From a checkpoint of a small mixture-of-experts model trained on Wikipedia.
Experts: 256 squared ReLU neurons an expert, a softmax router.
Below are experts of layer 4 (counted from 0) of a mixture-of-experts language model. Rows are named router (the router's row for the expert), down (a neuron's output weights, with its number) and show model dimensions 96-191. Each number is 128 + 32 x the weight over its row's rms, rounded and kept within 0 to 255.
After each expert's rows: "comes before" lists some tokens at least twice as common just after its tokens as in all text. This comes from a sample of Wikipedia text that the model never trained on. Tokens count by the router's weight.

# expert 17
router [166  93 140 103  69 100 125  90 167 151  83 130 146 123 120 127 119 137 179 155 152 185 130 114 150 131 128 164 172  66 112 119 156 145 125  92  61 150 113  78  58 106 173 158 128  49 112 160  95 149 142 171 103 152 114 153 102 104 159 107 121 119  92 138 151  93 193 170 156 145 101 157 115  80  95 134  99 137 104 137 166  52  77 143 148 110 138 100  93 159 110  82 197 117 108 129]
down0 [117 174 152 131 102 107 149  90 110 129 143 165 148 176 180 149 105 109 140 100 114 148 158 137 114  78 140 120 122  69 150 139 115 106 108  92 113 128 147  57 103 173 145 110 114 160 146 110  40 144 149 113 121 155 118 164 125 200 111  65 110 183  91 177 183 146 221 106  92 161 113 102 158 127 145 156 139 111 109 126  84 174 216  80  98 161 147 154 101 134 143 154 107 159 155 171]
down1 [136 162 113  83 109 175  74 146 119 135 132 155 136 142 162  56  75 103 106 172 118 170  78 133 104  93 142 148 165  56 114  74 157 100 134 106  96 146 157 135 152 160 119 136 160  93 167  37 130 146 135 195  90  90 159 155 139 151 237 127 117 123  87  39 156 134 125  85  80 121  66 126 122 191 113 138 101 157 159 178 189 189  98 178 130 105 122 151 147 103 151 112  94 140  73 111]
down2 [100 144 101  84 133 165 145  84 112 106  94 146 105 203  69 153 171 208 126 123 148 108 129  92 139 140 126 103 115  98 148 160 149  80 137 153 148 127 133 158 118  96 179 115 121  85 126 138 177 142 192 108 115  97  83 128 143 113  77 141 199 164 123  91 135 114 168 167 101 153 120 149 124 132 156 106 146 120 114  88  63 186 110 126  62 105 107 106 180 117 112  97 120  90 134 154]
down3 [174 219 196 105 142 129 149 165  91  78 120 111 122  97  87 138 119  94 101 147  88 119 123 122  69  94 145 131 137 120 133 143 157 153 191 144  96 134 143 138 145 131 107 106 146 139  93 116 106 114  84  95 118 163 139 169 114 107 136 175 170 178 155 173 165 140 128  71 105 140 139  67 157 109 171 107 112 184 110 149 156  88 138 164 133 165 102 147  89 107 100 151 112 159 159 102]
down4 [ 91 172 133 138 162 110  76 125 107 161 113 125 115 122 122 112 132 150 136 129 115 138  38 147 129 152  93 119 118 165 137 171 126 117 128 115 144 130  80 107 118 137 126 133 126 129 126 115 147 129 120 117  82 137 120 162 179 116 182 127 116 128 109  78 168 109 139  86 172 140 122 116 146  86 158 130 111 117 117 151 131 102 111 104 106 161 165 110 131 147 115  72 194 169  98   0]
down5 [150 127 115 102 159  98 157 167 132 154 115 158 181  97 149 142 167 119 118  83 139  84 170 178 108 112 148 153  57  93 126 133  89 158 125 145 156 100 135 102 144 105 144 117 157 161 109 186 135 107 110 115 130 172 114 112 119 100  86 105 125 171  88 175 153  55 116  99 163 119 164  96  73 143  83 175  98 183 109 147 101 153  53 107 120  67  83 131  73 106 117 131 148 126 126 181]
down6 [158 130 109 129 135 110 156 148 126 127  85  89 133 173  85 164 130 160 149 126 100  77 133 145 113 133 183 140 170 124 104 148 140  97 119 174 153 151 129 117 149 169 126 126 143 147 200 117  46 117 153 122 115 128 146  86 127 120  87 121  68 113 130  49 181 152 176  89 135 169 125 147 108 148 102 151 126 156 116 112 154 188 143  61 152 133 148 146 142 143  74 131 178 118 144  89]
down7 [181  81 106 127 119 152 125  86 106 157 134 162 142 118  85 125 127 134 155 163  70  91  66 105 114 111 112 115 133 192  48 161 114 139 128  46 126 186 125 103 127 128 136 137 176 115 107 142  93 119 136 126  99  72 141  55  89 135 167 161 117 126 140 103 134 182 135 123 158 187  86 102 129 149 159 180 115 142  84  88 150 186 124 130 115 134 146 169 112 167  85 141  90 130 113 144]
comes before: " the", " ", "-", " a", "The", "=="

# expert 20
router [161 164 106  89 150 156 133 139 134 164 200 172  80 123 146  84 171 146 141 178 100 183  79 133 189  93 116 122 109  96 178 185 129  69  63 109 106 170  82 135 110 108 105  79 154  79 119 146 105 133 120 186 117 129 150 155  74 119 116 140 127 145  86 133 164 145 147 154  80 124  97 114 177 177 122 127 125  82  78  88  85 114 161  76 119 155 152 124 181 113 128  97 144  88 128 135]
down0 [118 169 127  87 118  83 127 136 141 100 103  98 123 108 120 138 110  99 164 130 129 156 118 109 100  99 108 122 130  27  61 155 117  87 178 126 106 169 150  79 123  60 121 101 125 147 111 118 132  92 100 146 130 122 131 175 118 171 131 127 126 133 125 111 102 152 120  98 111 148 127  96 190 123 110 150 152 107 195 125 131 135 189  98  67 122 128 113 127 113 150 172  91 100  98 159]
down1 [141 109 189 138 124 144 120 179 133  96 201 111 100 140  92  79  94 152 141 125 166 178 138 103 118 138 121  52 129 110  81 172 107  38 154 170 157 122 133 163 122  96 110  59 133 189  90  76 129  81 143 135  83 124 209 117 133 153 123 133 121 144 135 147 159 177  85 122 100 105  82 102 110 153 143 118 159 155  99 136 136 138 151  93 154  79 107 127  76 125 168 100 166 164  97 103]
down2 [111 174  89 128 176  70 149 121 122  82 168 140 145 108 185 200 121 107  82  60 150 141 168 178 107 128 100 137 178 101 193 104 151 105 161 128 174 165  77 131  86  90 107 106 147 166  92 194 136 140 101 166 172 165  51 110 208  93  91 103 102 155 171 166 185 150 124 109 153 147 131 113 131 133 147 162 123  79  82  62 125 162 135  55  70  93 105  76 127 127 122 136 137 105 102 132]
down3 [161  91 161 104  80 116 126 181 115 122  93 136 119  94 136 106 143 114 120 212 110 132 154 106 134 162 137 133 168 150 121 135  85 144 121  75 134 178 173 119 132 209 124 100 133  96  69 149 133  81 136 152  54  85 167 155  55 122 157 191  99 163 111 122 133 127 108 110 134 168 141 115 140 163  82 181 144 111 148 114  93  84 190 169 125 146 213 148 154  89  89 141 116  85 133 182]
down4 [ 91 183 124 129 181 109 105 124 111 148 111 125 109 129 121 101 133 143 133 133 113 144  39 138 128 162  90 128 121 169 146 165 120 119 132 118 131 133  84 121 118 138 128 134 124 124 132 114 155 128 117 110  77 137  88 168 234 112 169 116 106 122 132  78 156 101 135  51 146 146 119 116 163  70 141 130 116 116 119 145 131  85 106 110  95 175 167  99 129 132 116  80 190 162  97  31]
down5 [215 157  72  99 110  76 129 131 116 127 135 115 122 108 159 128 154 132 100 170 127 126  65 187  95 136 144 114 125 107 145  70 116  86 125 134 115  87 137  62 123  89 129 173 135 102 145  74 101 134 115 131  99 115 178 125 123 175 103 150 164  82 109 144 129 138  70 149 187 134 144 120  97 135 190 118  59 154  88 144  57 112 115 135 104 105  80 124 131  81 167  88  73 168 141  57]
down6 [142 167 158 140  99  60 122 137 116 194 140 160 119 110 148 168 137 140 163 132 149 102 120  99 170 132 175 131 140 104  67 102  90 136 108 126 128 156 123  55 118 117 145 130 182 122 162 200  89 135 118 224 131 124 141 118 169 105 187 129 127 125 173  96 139 161  71 141 135 157 168 173 104 155 153  96 113 168 164  94 116 128  66 100  37 126 157 121 128 131 146 124 174 174 106 176]
down7 [ 87 129  97 144 144 157 116  86 162 126  91 167 143 107 123  65 160 151 130 143  96 100 115 124 118 153 120 137  93  59 110  79  99 158 146 145  88 131 141  92 133  78 145 174 136 130 154 133 106 128 227 119 116  95 156 142 102 157 129 132 114 115  65 138 125 154 121 157  97 194 123 145  94 128 105 181 152 118 127 165 108 150  99 108 128 119 107 152 182 123 105  29 148 189 113 103]
comes before: "20", "19", "18", "17", "1", "16"

# expert 4
router [138 103  94 184 165 192 113 143  77 167 125  63  89  77  95 114 113 133 138 130  59 133  70 153 104 171 129 148 128 143  76  62 151 188 170 139 177 127 120 125 105 122  43 124 149 157 133 105 145  81  69 119 137 174  95 154 105 123 147 129 155 195 109 165  97 143 101 129 139 177  67 198 164 145 123 106 100 150 116 107 123  77  79 132 179 168 125 107  60  97 159 199 130 188 121  92]
down0 [136 136 134  82 186  73 127 116 121  88 104 156  99 153 143 135 117 167 109 169 129 137 116 108 141 121 162 112 112 116 137 111 139 119 113 102 156 166  97 108 124 156 119 136 138 145 154 110  31 125 116 149 154 135  62 181  69 185 186 124 141 158 119 151 180 120 221 128 134 154 125 123 126 157 127  99 118 116 136 103  82 170 201  76 137 126 108 125 116 102  94 178 110 139 126 140]
down1 [107 154  81 134  74 162 155 149 156 172 111 174  75  65  64  74  84 132 133 160 161 116 150 169 160 141 110 124 108  86  81 141 127  94 136 155 108 141 107 183 113  82  89  93 119 151  91 123 136 135 109 143 122 155 163 146 128 174 157 130  79 139 167 126 252  85 196 104 103 125 104  91 116  91 136  85 107 163 162  99 121 115 136 106 145 117 100 164  99 112 110 179 166 167 100 115]
down2 [131 155  64 130 138 180 130 137 152 143 135 124 112 145 136 133 125  89 127 140 103 144  91 129 136 109  66 138 147  85 120 132 125 123 134  88 184 170 108 191 129 126 117 124 169 121 126 164 106 157  57 193 191 149 172 130 190  38  84 117 102 145  98 142 151 150 118 134  92 126  89  85 146 152 120  90 126 112 114  89 103 125  99  86 143 116 153 157 127 144 103 102  55  84 113 117]
down3 [147 101 126 106 147 103 105  91  75 120 101 120 115 153 112 117 153  97 157 152 178  89 137 144 166 123 117 189 135 170 116 115  77 125 180 103  88 102 133  73 157 144 216  78 121 128 115 115 111  98 135 100  53 138 147 144 136 149 143  98  75 149 188 147 165 123 154 103 153 137  87 118 117  89 135 137 181 123 106 165 134  72 111 104 153 137  53 142  97 131 116 167 101 112 133 127]
down4 [141 110 104 186 121 115 137 112 166 132 129 180 117 124 147  75  79 117 108 114 145 114 134 117 157 125 104 126  82 197 114 178 158 151 174 182  85 183 145 156  89 152  61 106 151  69 126 167 130 164 129 105 125 101 141 140 122  77 127  98 145 100 113 167 142  97 127  96 109 179 125 120 183 124  83 159 131 154 112 138 104 193 139  57  66 119 198 129  70  63 211 131 114 159 143 100]
down5 [142 128 132 146 138 112 123 177 145 178 101 158 133  88  72 127  96 204 148  99  88 197 139 150 210 172  92 126  84 103 151  93 126 112  93 126 149 139  64  86 117 146 156 153 126  62 133 123 186 148  60 139 146  99 100 176 129 153 246 154 141 163 106 172 115 116 109 164 138  60  96  99 120  88 157 139 141 111  96 114 125 173 129 130 142 164 129  68 166 145 149  80 135 152 171 174]
down6 [172  93 126 127  93 109 104 134 181 127 105 217  74  85  89 123 152 194 117 104 126  99  70  91 142 179 160 121 103 132 138 110 126 132 108 131  87 111 162 141 149 180 125 159 132  77 159  94 132 142 153 122 120 175 150 111 123 145 172  75 141 112  76 111 171  95 104 177 146 119 125 147  95 123 161 126 110 122 193 110 117 117 125 178 141 138 139  97 148 144  96 194 102 165  51  84]
down7 [148  80 108 120 152 153 156 167 117 169 182 105 130 148  83 114 134 109 169  79 157 153 114 124 149 144 119 112 182  81 134  84 188 121  88 100 212 125 118  92 104 103 108 154 161 112 102 118 129 134  41 156  92 186 149 102  87 150 156 133  73  39 111 136 120 130  72 119 134 132 163 103 103 133 115 164 104  97 116  93 151 118 124 102 127 139 110 145  77 167 137 114 160 180  87 156]
comes before: ":", "20", "19", "1", " |\n", " -"

# expert 2
router [144 166 189 191 133  79 123 112  99 147 143 187 121 150 150 161 129 117 137 109  61  57  91 170 157  51  98 133  74 142 143 114 124 105 114  72 210 156 126 116 117 146  85  63 110 157 155 171 184 159 151 140  96 129 107 179 139 139 112 128 193 132  88 155 145  58  93  83 130 161  85 125 126 131 164  99  88 155  95 113  96 106 108 116 106 115 178 104 128 105 126  97 100 127 120 132]
down0 [177 116 186  82 133 129 152  90 125 129 113 128 142  94 133  88 148 130 168 164 182 113 116 131 103 171  87  70 127 166  96  97 121 138 129 134  80 122 111 111  99 124 147  99 147 150  77 126 121 107 100 101  99 121 116 119 118 159 170 200 136 154 173 145  61 150 101 167 164 130 131 133  77 101  60  91 172 169  85 123 121 217 125 172  79 100 137 103 114 101 130 133  86 117  60  86]
down1 [117  97 102  98 153 130  85  97 126 115 144 140  56 131 107 116 151 185 157 167 161  80 103 122 151 156 154 157 141 185 145 155  76 134 175  85 124 163 167 132 172 164 171 115 130 110 123 154 146 123 133  94  88 107 119  91 148 119 126 122 141 111 144  89 151 148  34 159 110 176 140  98 177 158 130  57 121 107 110 128  84 136 130 140 180 142 108 100 149 139 125 145 205 133 158 142]
down2 [167 168 107  80 130  97 125 117 166 121 181 132 148 105 130 189 105 179 111 140 100 114 136 118 102 133 100 119 123 130 138 198 170 177 108 140 157 155  88 140 146 118  97  60  94  81 138 147 123 140 132 127 167 125 113 129  82 142 121  40 152 154 127 159 138 113  54 101 119 122 148 135  96 140  85 111 142 132  85  98 148 177 151  96 103  57 143 110 146 167 126 116 153 164 116  56]
down3 [146  64 124 105 129 111 146 123 142 120  86 117 131 128 137  77 156 114  75  99  97 133 113 128 173 170 116 125 185 172 136 114  99 113 132 147 152 159 127 100 157 198  80 115  88  99 119 121 219  97 138 118 130 145 102 142 119 119 167 112 106 117  86  42 100 103 113  96 138 180 133 101  96 162 166 182  77  91 151 110 122  50 140 101  71 131 107 136 165 163 106 172 100 151 181 155]
down4 [ 77  97 132 136 180 117 125 120 154 152 129 146 172 134 199 148 146 147 117 158 114 125  98 172 136 121 152 131  75 115 114 127 132 124 101 128 128 102  96 106 121 133 104 127 119 137 133 150  55 140 113 100 148 133  61 156 198 118  77  30  55 124 109  50  79 119 122 228 136 129 131 133 156 131 206 130 130 155 122 174 122 128 120  92 140  92 118  95 130 150 183 113 188 125 106  95]
down5 [133 199 134 126  81 105  97 151  99 156 151 174  66 215  88 158 154 113 136 180  72 137 125 157 112  75  91 147 128 119 130 155 123 121 115  98 157 126  92 133 105 149 154 141  90 101 120 141 156 142 158 108 171  80 113 130 224 134 114 123 157  94 116 130 135 142 135 139 105 204 106 165 130  93 145  65 114 139 128 178 121 165  73 155 103 172 142 139 119 142  92  91  94 123 146 126]
down6 [135 151 126  60  94 156 150  37  86 129 126 184 117 149 134 191 144 137  99 124 121 130 132 129 156  95 109 108  72 125 131 152 204 127  95 113 110  94 144 124 163 116 150  53 131 104 167 120 181 160 135 104 148 110  74 160 184 186 113  51 157 163 100 141 151 111  80 103 108  82 145 127 186 139 104 101 125 140  79  83 121  91  91 112 104  85  42  99 168 132 130 117 142 141 152 167]
down7 [191 110 130 152 106 144 138 129 162 128  71  75 139 104  84  87 121 150 118 155 143 126 153 107  99 196  81 147 139 120  98  85 161 139 140 112 165  96 138 102 169 158  61 148 142 131  95  89 177 148  77 214  74 132 167 120 124 125 158  98  84 166 190 100 125 101 174 134  99 149 110 122 150 116 142 131 153 127 131 146 143 136 101 135 138 139 149 127 182 136 104 173 176 117 124 197]
comes before: ":", "\n", " by", " in", "20", "19"

# expert 3
router [155 146 157 131 149 157  90 172 180 135  71 120 120 130 175 168 129 120  94 114 144 193 193  58 129 154 139  84 151 117 157 185 180 164 183  90 156 199  70 140 138  80 115 100  98 160 114 173 133 179  82 109 104 103 139 163 133 126 183 165 140 136 151 115 105 114 131 152 108 121 161 116 112 153 123 109  94 120 178 110 101 101 170 112 115 121 131 126 113 135  78 121 149 181  88 129]
down0 [152  96 107 117  96 136 157 116 162  93 171 153 128  78 161 156  86  55 103 185 141 115  93 144 118 152 169 145 141 174  70  88 133 147 158 129  81 210 141  92 165 151  78 124 112 130 147 105 165 136 157 104 125 152 106 170  81 178 129 102  98 161 177 158 127 132 122 104 142 134 122 128 140 146 104 120  76 141 136  98 192  65 131 158 112 132 203 134 109 148 121  98 171 137 109 166]
down1 [177 100 106  18  81 128 164 141 150 145 127 126 119 132 107  91 137 153  74 163  88 137 115 156 211 115 135 128 128  86 172  97 130 145 174  98 154 176 152 120 128 120 162 139 166 117 152 164 190 172 137 157 129 137 108 115 132  97 148 132 126 142 102 171 182 112 175 105  93 153 113 145 104 136 117 110 148 101  80 145 118 113 110 143 128 147 153 153 127  64  60 107 137 164 136  95]
down2 [173 153  95 116 162 132 163 122 109 116 132 146 108  99 170 166 178  55 131 128 103  70 133 160 111 165  96 165 135  43 111 164 157 103 146 125 202 154 113 157 121  95 109 125 204 126 139 122  97  86  91 111 168 129 164 166 173  88 118 141 163 204  84 140 169  83 140 144 170 100 131 108 116 145 112  95  89  54 151 135 121 123 115  66 137 116 157 145 161 128 145  94 111 187 106 113]
down3 [119 124 106 190  92 110 128  82 113  86 126 110 145 180 163 123 140 150 122 147  99 133 152 100 194 124 161 141 117 126 108 210  95 109 142 118 157 115 173 107  91 154 140 127 104  82  77 139  70  89 104  70 140 137 143  74 125 134 124 185  97 141 144  61 173 140 151  88 193  93 118  77 105  71 119 159  96 131 132 107 161  91 190 104 139 108 114 216 151 146 130 185 134  87 127 128]
down4 [ 90 143  62  78 138 131 127 128 139 122 102 153 170 141  90 149 101 150 101 128 135 133 116 127 132 132 118  79 132 157 196 176 119 100  91 139  78 121  58 199  98 114 132 147 128 115 151 151 149 132 141 122 150 143  77 148 140 143 122 107 117  78 106 155 103 143 115  42 115 118 125 151 116 121 149 160  91 109 170 130  67 115 146 151 165 139 141  30 155 142 114 141 181 156 121  46]
down5 [128 127 151 167 123 137  60 114  96 130 174 102  95 111 119  90 156 185 149  92 126 158 196 109 108 190 125 111 124  85 131  73 141 139 131 174  95 115  62 144 187  96 133 101 126 164 160 123 173 116  91 107 144  82 153  84  73 104  96 217  96  96 175 173  88 142  98 118 125 107 170 189  91  94 119 157 162 103 125 128 107 179 112 107 111 118  92 125 138 187 165 112 199 112 158 116]
down6 [172 191 112 155 158  79 124  72  78 139 107 114  96  91 184 134  50 108 120 131 150 142  91 120 168 118 110 197 138 139 125 129 158 117  69 106 153 151 132 126 130 146 139  73 150 134 128 169  78 123 127  88 159 174 132 131 149 136  99 105  75  51 152 130  83 114 140 100 170 149 161 122 162 158 146  94 117 163 119  82 168 129 147  90 108 116  78 147 167 114 183 104 162  98 138 162]
down7 [151  82 112  83 119 139 108 154 186 141 129  84 161 157  69 107 124 129 203 133 123 152 157 165 146 140 146 121 160 172  82 131 118 192 122 128 130 131 137 113  86 197 142 128 205  84 109 127  53 112 115 150 106 166 122 170 104 144  96 107 130 187 123  74 105  84 115 166 148  91 110 163 186 169 104  98 153 101 127 100 116 150 117  78 158 131 125 114 156 100  87 177 162 101  97 182]
comes before: " ", " been", " a", " —", " \"", "=="

# expert 13
router [143 108 147 128  95 141 145  96 108 118 137 135 119 103 145  90 205 155 151 180 129 165  98  76 166 118 102 134 103  95 121 160 162 103  87 124  74 181  77 142  84  97 113 157 184 144 158 133 139 113  96 129  90 118 136  99 115 108 157 107 107 107 138 108 200 156 159 104 119  93 108 120 174 100 124 103 178 138  72  83 179 146  61 100 133 123 161 145 174 157 128 141 134 127  49 148]
down2 [131 144 107 131 125 157 139 137 131 132 144 150 104 160 101 142 109 130 145 119 126 137  83 161 145 179 113 133 202  75 170 176 125 161  88 125 128 170 141 148 137 115 108 149 180  69 114 146 151  81 117 124 153 142  95 114 212  84  82  80 131 159 110 173 161 144 124 138 187 112  77 108 140 118 110  89 119  76 100  72  90 127  55  88 117  82 120 134  68 126  91 124  59 134  96  69]
down3 [149 142 106 112 148  93  62 159 116 154 136 148 154  89 188 140  94  82 168 121  83 129 127 147 116 156 120 123 175 111 197  82 127 134 138 102 151 118 110 155 102 104 172  76 154 138 211 130 170 125 115 118 100 217 131 166 148 109 141 164 179 146 175 127 172  91 125 133 111  60 202 167 112 164  98 138 128 112 114 176 153 162 165 124 127  74 165 128 145  76 107  91 167 130 127 121]
down4 [125 121 114  93 148 118 133 145 111 113 161 129 177 149 153  53 150  64  66  66 137 106 204 169 112  50  89 131 114 148 110 162 156 141 148 149 127 125 183 205 216 137  88  71 122 111 144 106  99 177 162  89 129 140 173 121 164 132 125  96 138 123 138 129 116 141 137 134 147 178 111  98  77 168 140 158 111 114  93 173  69 120 173 133 148 202 166 141  97  95 112 125 131 173  97 128]
down5 [143 172 140 132 121 141 147 117  83 104 182 102  60  89 184  98 148 168 255 129  87 132 125 131  71 140 124 124  70 133 149 126  87 161 102 120 134  69 171 121 124 112 138 122  89 126 111  70 111 120 121 110 140 119 133 112 159 124 102 127 155 107 146 162 151 148 113 115 148 146 133 130 187 136 165 131 149 117 107 154 159  87 111 141  93 129 117 111 148  75 101 131 116 151 128 111]
down6 [134 158 144 165 152 145 135 148 119  89 149 149 106 151 139 125 123 149 117 141 172 100  81 139 125 130 198 113 122 157  90 107 110 121 148 132 175 168 150 125 108 144 137 114 142 114 128  88 126  89 159 165  88  96 151 174 177  86 130 144 129  98 114  77 146 172 182 115 130 102 155 175 153 160 106 113 124 116 134 107 125 116 100 143 126 105  61 131 109  95 155 151  46 111 114 222]
down7 [145  84 148 102  70 178 107 161 112 180 114 132 151 127  86 107  71 177 170 133 145  77 102 135 117  91  69  97 118 112 123 121 151 147 139 104 162 106  99 125  91  95 165 105 111 159 138  99 185 107 127 146  69 103 135  88 178 149  99 126 127 136 123 125 101 107 123 154  75  68 113 133 147 123 109 141 118  94 132 104 137 111 156 134 139 217 119 247 114 139 134  99 167 121  58 172]
down8 [139 127 104 126 142 128 157 117  97 197 122  96  84 173 109 115 146 121 126 153 153 195 149 182 156  78  89 126  92  76 149 141 124 168 131 115 131 143 171 123  86  83 101 127 120 159 122 140  63 149 196 156 101 101 167 179 180  83 136 151 129 130 109 165 161 135 196 126  81  98 114 144 139  86  18 130  85 117 153 123 160 162 105 102 122 163 157  97 149 145 127 101 143 214 101 119]
down9 [231 157 153 193 142  81  93 137 119 145 163 131 117 102 134 153 111  96 117  98 132 153  95 124 137 203 135  65 147  79 187  91 130 116 128 128 119 151 154 129 133  64 112 105 142 116 136 148 121 130 167 133 112 139  95 178 133 123 160 108 102 120 125 198 115 153 175 112 131 139 118 132 123 152   8  95 100 117  95 149 118 144  89 159 125 115 107  89  91 105 136 112 143 109 135  34]
comes before: "-", "|", "0", " |\n", "1", "2"

# expert 5
router [170 109 124 149 150  39 118 147 101  93 121 160 102  74 131 130 133 141 161 133 130 126 158  88 152 120  71 160 179  76 135 222 127 100 134 149  68 172  95 147  91 111  99 153 146  94 135 176  98 134 122 168 135 129 166 110 140  69  92  86 109 146 133 177 180 141 136 135 155 154 119 151 186 106 176 125 132 153  86 125 134  80 110 121 178 129  95 130 100 132  85 137 108 162 121 145]
down0 [141 144  81 194 121 181 136 114  92 174 152 177  70 100 155 102 131 147 114 114  94 142  92 105  88 165 110 126 216  96 126 168 124 179 156 127 174 112 108  87 146 139 129 183 125 118 126 170 157 161  87 102  96 129 129 148 121 109  77  52  85 126  59 125 112 133 170 131 145 140 104 137 147 166 167 127 117  65 164  83 124 140 134  80 131 171 116 149 121 111 149 131 152 150  89 152]
down1 [174 101 131 150 107 174 160 147 149 146 128 152 142 110 105 168 131 115 149 101  89 131  57 124 158 122 120 102  65 101  79 131 117  96 163  64 141 111 137 199  81 124 149 141 124 119 162 167 159 104 128 121 115 175 162 198 138 111 102 145 140 131 148  73 144 142 115 162 140 146  85 103 118 111  87  90  97 129  67 151 186 184 170 181 127 106 149 122 151 122 124 128 126  44 114  73]
down2 [134  77  58 169 181  99 112 102 116 128 115  90 113  94 119 131 149  99 121  61  83 132 111 189 127 176  96 182 141 178 156 172 119 114 108  69  92 169 137 174 111 112 111 116 138  93 120 112 151  85 117 107  64 163 119 105 159  99 111 163 162 139 189 114 133 159  98  85  86 117 161 147 166 130 148  97 124 135 102  88 123 108 122 109 103  75  96  62  77 153  68 133 109 153 108 153]
down3 [142 129 202 156 113 104  91  34  85 147 155  86 108 117 142 140  85 119 152 172 133 105 150 131 123 132 130 146 107 182 120 114 145 182 106 136 148  92 125 133 155  89 163 125 134 152 198  62 145 116 104 160  87  67 143 141  38 169 142 155 169 139  74 141  85 153  81  93 127 113 116 132 118 111 121 124 114 134 164 153 184  83 127  84  97 151  94 192 139 106  71 154  73 121 112 114]
down4 [ 79 153 111 140 112  92 118  88  73  84 180  98 140 129 151 117 118 123 124 124 148 172  97 120 136 128 127  88 179 146 156 180 133 154 211  98 155 135 139  76 126  91 126 114 168 151 101 133 203 133 135 113 150 142 119 172 176 140 119  82 101 109 138 137  57 175  75 189 130 125  93  93  85 137 143 134  61 158  98 112 109 146 126 106 138 151 112 113 135 161  88 108 162 179  92 150]
down5 [185 117 136  93 115  98  92 150 129 114 118 154 116 123 108  45 150 119 114 125  96 140 161 158 132 151 105 122  93 124 131 101 115  60  92 112 141 132 133 125 124 135 119 119 119 117 130 117 124 146 131 157 101 112 134 124 120 114 126 126  72  90 135 131  95  80 138 116 132 150 166 159 145  87 159 195 142 134  86 108  91 131 153  82 142  87 203 125 110  51  50 104 173  31 111 132]
down6 [139 127 133 166 162 168 146 177 163 111  90 130 116 121 103 133 173 130 136 119 142 108 119 144  94 164  56  62 112  88 131 150 130 118 147 176 146  44 128 185  55 140 138 117 155 132 107 128  81 121 145 185 130 182 140 144 173 132 113 127 141 124 149  73 130 114 122 109 122 119  90  68 123 152 113 144 128 116 135 162  83 137  91  79 154 166  85 125 133 150  96 123 128 173 183 148]
down7 [129  60 209 151 156 153  98 155 141 169 133 125 132 144 167  94  90 116 154 105 150 131 154 117  69 179  92  73 194 129 107 117 116 141  79 113 226 159 159 188 108 125 160 169 182 142 140  96 144 142 136 152 110 153 124 156 122  77 114 127 109 114 162 126  77 144 149 186 102 155 164 181  96 103 148 178 142 110 111 153  87  98 118 147 124 163 118 119  92 160 114 156 106 151  50  94]
comes before: " the", "|", " a", " his", "°", " an"

# expert 22
router [131 153 122 137 134 123 126 131 110 178  86 139 142  94 165  98  76 100 102 175  89  95  86 140 160 149 164 151 114 149 144  77 181  92 141  77 149 120  63 148  84 115 110 141 147  92 146 139  81 147 150 117 115 146 149 160 113 169 117 106 151 168 125 133 162  60 171 170 124 125 106 110 140 129 130  93 174  16 127 116 100 130 106  90 118 114 168 131  81 106 120 103 161 124 146 143]
down0 [138 143 119 133 124  91  67 170 175 141 124  86 126 107 123 150 104 108 104 197 128 134 120 128  20 165 165  75 115 127 102 149 144 150 129 125 128 134 111  70 177 155 111 177  99 111 161 131 111 177 112 148 169 156 136 101  93 114 136 115 150 117 115 111  91  88 124 124 133 108 107 164 137 156 155 171 129 111 176 136 134 218 144 120 116 123 194 143  87  84 138  94 104 180  94 131]
down1 [118 143 126  93 113 137 144 109 116  93 108 158 125 106  77  72 115 137  94  91 119 113  98 138  95 227 137 155 115 124 113 135 121 122 133 109 115 166 148 109  92  83 121 163 167  89  86 136 105 178  59 148 113 107  88 122  69  97 100 112 107 147  87 155 163 135  76 112 162 152  91 160  80 127 116 162 143 168 156  87 150 143  85  60 196 131 139 175 133 171 149  74 187 127 107 155]
down2 [148  88  91 124 135 105 103 112 168 115 172 143 164  76 119 145 136 146 162 144 137 125  91 105 121 102 123  96  97 161  48 130 147 123 139 118  96 145 169 154 124 116 103 101 102 109 141 120 128 170 114 155 141 133 129 134 116  69 138 123 123 176 154 127 184 147 163  73 171 135 123 139 117 165  91  87 111 150 169  80 176 169 130 111  88 140 143 170 126 110 145 156 100 185 123 156]
down3 [139 129 109  85 167 135 109 146 147 146 104 126  89 172 104  85 117 101 123 179 132 148 134 108 127 220 121 162 169 166 153 152 123  72 156 123 170 175 171 158 112 156 121 128 137 151 202  99 159 104  85 195 128 111 137 142 147  98 203 156 111 107 163   0 119 131 164  87 126 151 146 125  97 145  95 119 152 123 164 146 109  82 121 129 110 140 122 106 139 158  73 152  75 103 137  95]
down4 [139 123 118 104 132  97 155 111  90 132 131 120 112  47 143 157 169 139  83  94 156 142 143 119  99 164 112 141 172 159 179 152  96 153 154 164 137 153  87 174 118 149 147 142 100 122 233  77 132 105 101 163 104 113 148 139 124 146  81 201 100 139 129 120 121 165 125 110 106 117 143 127 118 140 126 165 142 106 124 115 111 133  87 144  79 175  79 139 190  85 145  95 188 138 176 200]
down5 [135 191 109 176 148 125 156 126 136 115 160 122 105  85 223 164 112  77 117 140 125 136 123 108 164  69 116 144 143 167 155 184 143 116  91 134 125 102 173 109 125  74 133 154  84 133  91 122 143 119 161 156 114  66 140 118  72  81  89 136 161 146 104 169  87 191 137 162  97 154 155 222 108 119 155  76  97  68 166 117 131 168 106 108 120 139 112 188  96 183 131 111 122 132  49 165]
down6 [158 155 123 125 154 177  89 135 120 131  88 110 135 170  73 134 124 163 164 121 107 128  62 136 150 104 174 128 132  99 146 110 101 156 137  74 100 101 102 111 153 132 138 120 116 164 131 188 152 142 114 166 109 100 148 170 122 140 180 175 112 130 102  72 196 142 176 109 104 147 115 142 152 159 108 122 112  72 152  99  77 123  92  72 187 143 165  97 172 149 136 131 163 137 100  88]
down7 [116 131  80  83 124  92 102 104 163 149 111 152 163 191  71 102 144 119 104 140 181 127  99 132 118  72  99 113 109 143 139 113 115 122 104 154 123 150 118 131  58 148 130 114 104  92 121 105 154 119 112 161 188 105 154 142 162 117 145  92 190 159 218 162 155 136  98 122 102 148  74 132 112 118 162 129  42 103 160 105 100 179 133  97 141 141  81 187 127 158 147 154 132 135  66 139]
comes before: " |", "\n", " (", " be", " \"", " States"